config = dict(
    n_layer=9,
    d_model=160,
    n_experts=40,
    experts_per_token=3,
    d_expert=64,
    d_shared_expert=0,
    activation='swiglu',
    moe_layers=[0, 1, 2, 3, 4, 5, 6, 7, 8],
    router_score='softmax',
    normalize_top_k=True,
    routed_scale=1.73,
    balance_loss=0.0199,
    balance_bias=False,
    router_z_loss=0.001,
    n_groups=4,
    groups_per_token=1,
    init_std_router=0.00738,
    lr_router=0.00143,
    n_head=5,
    n_kv_head=1,
    head_dim=32,
    vocab_size=8800,
    norm='rmsnorm',
    norm_place='pre',
    norm_eps=1e-05,
    positions='rope',
    rope_base=10000.0,
    rope_fraction=1.0,
    qk_norm=False,
    attn_scale=0.177,
    tie_embeddings=True,
    parallel_block=False,
    init='uniform',
    init_std_qkv=0.0606,
    init_std_o=0.0,
    init_std_up=0.0606,
    init_std_down=0.0,
    optimizer='soap_variant',
    lr=0.00666,
    beta1=0.95,
    beta2=0.99,
    weight_decay=0.045,
    lr_head=0.0109,
    grad_clip=1.0,
    warmup_steps=200,
    schedule='wsd',
    decay_fraction=0.775,
    decay_shape='linear',
    final_lr_fraction=0.05,
    batch_tokens=32768,
    seq_len=512,
    doc_mask=True,
    train_tokens=303700000,
    steps=9269,
    dataset='wikipedia_en',
)
Below are experts of layer 3 (counted from 0) of a mixture-of-experts language model. Rows are named router (the router's row for the expert), gate (a neuron's input weights, with its number), up (a neuron's input weights, with its number) and show model dimensions 80-159. Each number is 128 + 24 x the weight over its row's rms, rounded and kept within 0 to 255. Numbers have three digits each.
After each expert's rows: "gets" lists some tokens that make up at least twice as much of what it gets as of all text. This comes from a sample of Wikipedia text that the model never trained on. Tokens count by the router's weight.

# expert 37
router:112112142138100121157144130177089120104079137098137125126164144147138143125151115146137101128129107143103138131110129183139138122114097120116157155124136104121142127106110087093174143115138152106150133126125171071117111114129148138118159152
gate1:138145151116120142141157163135078136094112102119112099131115170116117127110165108125132112129142152127156187144191130138140143124145118146141121068107108113128094136132149111133122116130122154100163108128125155130142082134074099110117132139
up1:126156181109113148142150149123120135097126136087146102119094129128183175103117111106162161114161093087122123137140092134117090120134135109107111075067083117132117136128143120161116057152153131125123113161106118121133101171148135138105123135
gate2:109088122114168124162114132082095113130119143175090127143144128127145168083095133107140118145118123155123099105128103139172145075134097101109147073123118110081153093081147107116112134084089143121098135116123159123115103144131128140138152156
up2:156138122124117138145095186115100165177126131114106141109088123138139082111132162150137160130115136146150104113125131123114164150108111191128137163146104155130123121116113172122165133118143129131133120143105096144116138155171138161139114101
gets: " m", " f", " s", " b", " c", " d"

# expert 28
router:106117178140127125156139146141105151131109133126166131113131100147136130145110159112139105103164114078102162097142092150189092110127107165084124157152140136170094119102151110122142146134118156129150135063138168091106102097151145131102126135
gate1:167132140128140101152102069172134158115171159113128177130131078108113132114154131077073107147106119123142123138122111146167122154128147111140121085147122124126082093118128105077105096103084102131161099101089077110144131105147117133127120169
up1:172124075131144163151127095149115110130102079080090121130168146142096106102152104167122130142117113121152124210086130091085096108145135126156100147125098158146105125110123157186136123129146147142128133105127170120099105154151141114146107112
gate2:162153141131171156138190135163109137124158134102185145159150139093099131150149121118125103120130129093084131114135134156125162122113125131088107113170125141127155087114112139147120170100104119158132146196132143113105114117149096130147157137
up2:141129106107163137097125155174092141110145094129141114120172157106085138130155097150151090149087125161127106158111106116129135128120118158145122146156169117146182153183066137167160170125134127113133120142163130159092194096166057104152148157
gets: " in", " to", " of", " for", " by", " on"

# expert 19
router:100089153167098108158148123133089109108103142126173109120152131185144123149118125124127105123159104125123141146110101142168111118139109144111127126160151131183083130111078123129137164140148135114087125132150182134093093105143111159144139177
gate15:088076142104111071149119141102124131073120156117125106116145120150126122100098127175104158148165132134136130147144180140154130143125128130107127119156148110140131127138138138126179120136161146148104109114122153160127093150134141139132138111
up15:109125115160123140107094108124121134192091139130140146111147146113115177167136131099136080164112136130131121091140112094147118129133081095172109108127100149119103140118130149112129152146072114144111151141148114124129127098116128135112118138
gate16:131134118101165104141163143097101134142091130166101109147161126137148117079119173119126152117169128193149082170152109172134142143127132120163131127132139122165164093095128138137182154157125152128104160142120133136149099149169158135150128127
up16:122099144135122135112106161133141133130132111155151144044085141119161131182153116123132077125091123136091115132119159118143116110101146132155120130108150150136154176138119141136137126074104159125178157101132085185104103128101113170143095125
gets: "\n", " | ", "| ", "|", " (", ") | "

# expert 9
router:131109153141087096143134146135131133096096127137119100101149117180142103134103103176134118113119108088103127115135119127145110089115092158130155111163188105165126117119141116095132154159118169126112125104108115092097085119141090136124149158
gate9:111097118090143098070138126110128108111164113120120141117124103139149173122153108136119116144100092109134138135144131095124099129067123129127114112154140130119164110152126126136120159137082131172099179106157133135153094164129098152105096082
up9:120120132150157084143125166153112141154117071140188122144124162091128119091080144130144106150107106097121098104127141118177136146163128138134122136109125142117104153150124117146175115105172181124182107118149130135132088107100143095124132122
gate10:106154091104131133094114117093136091134092127112073128136112148087124133116149123162154109150098129134096096117157080121104130108110087117122121140120117141168133114136104108182134142142137142145176094114131112140102109136164123141122142170
up10:113114120128111142166152168130109121197118146136142109119097094097109133103143124105097146118091121124138136108155138126119149131148100118137098167154099121122168140144088164147192125087143141169159160128110134159156077149135063113136121125
gets: "1", "2", "0", "3", "4", "6"

# expert 16
router:085108153141112126135130149145123168115133079084120109121154118137124071149085110175144089106123115110111145088130157141163119113126125170163161121129118129156103118106094104129138135134105145107134144090123118119101109118169114140110166142
gate7:127115143120141078145135102137104123122128094138143130111134149096114143090120158099130086109104099127083122149103090104155099143122150129142144142103115129118144150168126099157163121106080151166132128143131126169168113102112112154106109096
up7:129157148194114153122140108124153126179124182137113079135126114099161120135123147111091154104152140162127139114104168086126124094119126155126172089118132120112150114113152119152139149102111133129126145124131110128103123125113134060055145118
gate8:047129106087137140131094101115142151139119124180116151102141125112114155128115087158111114139139123068154138089089146142146135129100155141104112113107122150147144140147160089110126104154111135129136144128166126135150127124134122170150158108
up8:154121140135120157089165150126139130159145137130148131142134148111134131114156118189101130183093137108151130106109083166133075147142096113152170115126160135162129139122112105110110082136084157113100113148127119166104124159116086119084078124
gets: "'s", " the", " of the", " a", "'", " The"

# expert 32
router:104107146142115125141124130124139190113122109075123130109141123142125089144108089156153103117147107093096137102136157144158115112149136140149161113149137124148142111116090120130126155162112157108113150092132161137101090107185107151115167121
gate1:115140120148144108110137144103102126145158118158119126149124092169124120107129104147102119113148153124107115108121116133161081133143147091143148117157137135121119112142152105136160150145110163130127109145117126133132129128199099159108148149
up1:147129122123187138122170130167129118135121134147126134138077125125157127144141144142142119183117130150147103095143130156156120109136153122150139110145106155164103152120145129158136127157132095151140180138120106150173076123100118152161139136
gate2:106095110162155153133144134124141108136129123125157123151110197118135131122136169180116151116113124108107118081137152112128100148112102101109115096141093124145151149153190155107140113137160101152151120112120155111094115156089156132140127093
up2:124120124121117093140092118117138125133141108135145164138082131200165147165146126062128143145168107147154134086155133143139108131125083137148115129155107144108115129128161110146133121141121111133114106143086120155118111120123103123132142150
gets: " |", ",", " and", " |  |", "ing", "\""

# expert 36
router:129097134154125111144135120147106114146120092091142114084129139155144094138081107156126092134174107097116123149170115158158063119105081135171117162145130108172110123118110109101145152120156126136132163116107174109087094133160119144099152138
gate9:147139127171118133119128118152112132137122085112142145152134136106138146138119084193138084165113125159139112146117127126155154080133097146111132180142103133102123150135136121090121095103117119146144165114187117146128117121132120119185123109
up9:123147128158115111096118108111110107109137108094135136136125159130111167149157086140126096088130148123105163166123137096146098104139056148179110140115105101101109155119143134117131116094092179108088134114160125130147152136109121129190098142
gate10:067068167149128081126145102116111126120134145142122098096155155134118112131133130150132114111130155132150150092114096146168111110095171136083119112131104174121141137161131083137136170116151094123084109126098148107132155153197141116148149147
up10:099124168122126124108168103067102135135162126104125111068151100146162135121132176156158105109140138182174152111111153140133159123132155112088114119105129126148162125121084119165147133155165118112139114105101134128148161113139123106076164118
gets: " |", "\n\n", "==", ")", "===", "\n"

# expert 18
router:130095166132100109154130156152133108108124119108099092114148106135138090137099126156157099114181114101094138109155132130165103114121103145133145132148143137178165127086123101120157159153115136130151136077122125109115105113195161138083126114
gate1:075135115134067104159141080169120176123116152131128185190144133139116146130129163161116127131173129119154130158133158154148117093138144140129141148082171169159123122157181108122157127156149140138160151136113131170133144137120104084110099092
up1:149135103128086096115164157124178115122112110153150100157122132137154139148143124103102116124151142127119135179098164115145113130124143112119120140142078130103101121157103171123111131157141154112157122106162150104163130131095078153124150159
gate2:117136158131098142119116137129134145127145164110132113125088115126101149104113138101162127143101133084142095125151169125151161137140107160135087098129149129129125097141119157143103147154163140117144135074125142093135107160105070121142119093
up2:141099103141139173125140122122128090110139127069126116116106134161096134136093092146104141123124168133115122172099092131153144138172121150145150084133140122139139141150156089081118170107149204138093090153101134149094169123127112161128164099
gets: " the", " The", " of the", " in the", "'s", " a"

# expert 6
router:124104144145091103149135138127135134089092124143150101132158126172153116123090109161143111112130104099116131107166123128149114077122099156130142112144171099158119110118136105100129167161119174129119130107104112069107081116148118140118143161
gate14:147154150119106054118165109126144164153115099096112113079124127130167115093142147180130123117094107130168117137162163128114100123095111129115124137154117134098109114181117087099146134148115164165124146132106141135144078159145136129140144136
up14:112167156134135077141143125147141117116133181114114106131100146154141146132140115103157135133129128115117095117149142144118155097134140158128096172117156131164128170114143111168139120116071118129169113108111147157159080167135147115161151103
gate15:121093141129126175122113112127147123150128155180128117110153133101143162137090121138109110155127141118125184130159147118120153120120133179143152134137098099095177095117147072126131172133154124068135117107137141089160085092119111133134185162
up15:118121177144119140101071107167158096137128124119088158071141140159125119125156086090099148173095116121119126082152107117151081078122159120134120115123128155106138122157112144098113166119108161114125137090137126133128129116126120149103155050
gets: "1", "2", "0", "3", "6", "4"

# expert 35
router:099083115133097112143141162162124154079133121114115110093152150146144082146102156148136084129142104127105140105113165149150119104148143151139163133143133099144108111099090127129159165170104150098075134128139102126107102110129117148100147142
gate1:090113098140067081143132133103100136165125115098121166116141157143133105106136098133095130146146148115127111120098136116115091091145110117129127115125140124138098129112077107164111143119135135169113113142102103091148110099155169147074156095
up1:147121143157151137109100098121144113115134108124114127122101079116168114110119133119147106155157121111113134104139145131123196134152117126122141140105129124098150130123137119123174147127121135131142131128099077156147121119114171178139130078
gate2:092145112157117154133102134170183108114144104097158157125127124115163060123151159143094123144140108131093156138114180137125126137165144170166176124127126135102123136150145114113173169167116157129117138146150069093147130154133131172116106139
up2:119114144123122093130128081162121080095098130115112114129053105090158145140142108143131151125151157171123121133120131179126134114090128193099119153111122133144118113123132099125110121108160114105156118119138124112129111121106100133114078109
gets: "c", "v", "am", "m", "p", "z"

# expert 33
router:121107146163134102158173144149146101098128139137158084125126063159138103137103143170134110107170107124129183139120098125149092111122095155123134128171138139150111110104100125115131172152146131153109126128151151100117109107137099150105122176
gate9:112168134073120143089140137163133160135125133097126160148124138137135089118100123160118117158124145117142126144110179144124117138147123120143192079167122111148137105089112108143153160112148123125133078144142128126135118141095118127101141134
up9:151147138121142147135107106144106168139095115113096135107116111129140071090135154152146113149097123124125169126120153110128119114150105111101160079108084154114144150104083121162112137085099119139082129140128103140093124154107105131083096107
gate10:119116166165150159171141092132082182086128134169159096146119068135141124127112162117132113107111152130118122120169127095128097156095121126073139116128128137111103088126143124104141122128151143159184098109133136153137162115076183133142105159
up10:155145121122123160124116119075141108118113119155152137133116138130196132117136101105165152138161136100127153148174149156093131122122146149147074131122131140121091089193154111108122157137151145093111106124104137091156150152136131169117128150
gets: "\n\n", " =", " |", " \"", "\"", "=="

# expert 39
router:109135162137144129131130141132145172109118117110132115137160149134160158143072114141132110121104118091107165045158151142155093115144131126142143151137176112151116127127113102134132132137083157112128145074098118116125112103192091137116144119
gate1:157069143101152129168116098114165092120181137132101127137124135161152142141111134081137111130153144140094107161130105133173076138182105120137097136154139169149122113113128145132148121117110151090081148146114057153145090118147146156110089153
up1:180118095145134128078139112101113126152135139151114135174156114128147168136142178081131147106102087120083114133094130136144120137115105120089148143164166148123141102143150132133131150157173144142129126115061161089128111123096091098162130100
gate2:094112133148108160151161128087138097195112167127111085147120104120101152157115139132112110132122110109152123157137166138141124140092141102129149085124106086120108132081110117131164086150123132126111126167086173147156094130136139120144139112
up2:104123087122098166125140117157185119129127110110102098154122141111133131145167134126118104131177157147144107135136126126168164087097131134093183145142161122109096129101110096127096155106145152110150133142108123143105096118138098081158138146
gets: ",", " and", "ed", "ing", "ly", "ian"

# expert 11
router:142115115132121109138126157191097102102083106070140118104149072144134130129150171131129102132120107141117142136121110171147114126140090125154132174116147087117123107091110109112143162155173156116119150108122114099117114109125130164093149167
gate7:133134160132102156156131121123096159155111132121099112138115086094117153131133177118124087115160124150121109150129136091110096129121105178132118107124118111105114137114161136130157198141109166180103130143168122105139135128107163144127113174
up7:118132096164126099154156168169155113139124118092127156120134138129114095132125120135119112129104124151122101120080130119172178133170139157138139156126139147161125130169099107126160066140138117100128171149095097086117150117141171127100113160
gate8:083149164198138119110134109128132105141145139121128110167152157107080177131113139106135133117118151084100124178118106165139088134153151112111115157111090094129131102115144158133115161150114140120138146090132155123110126096126112144122113162
up8:154101093133110127107096152086171128111123130128125112132146106116156131174145105105167155151092136166167093123106163110101142092123125126169132139140138150177109140130143146110108134127143094142160134134145157111097156130120087173128165141
gets: "\n", " (", " a", " ex", " un", " an"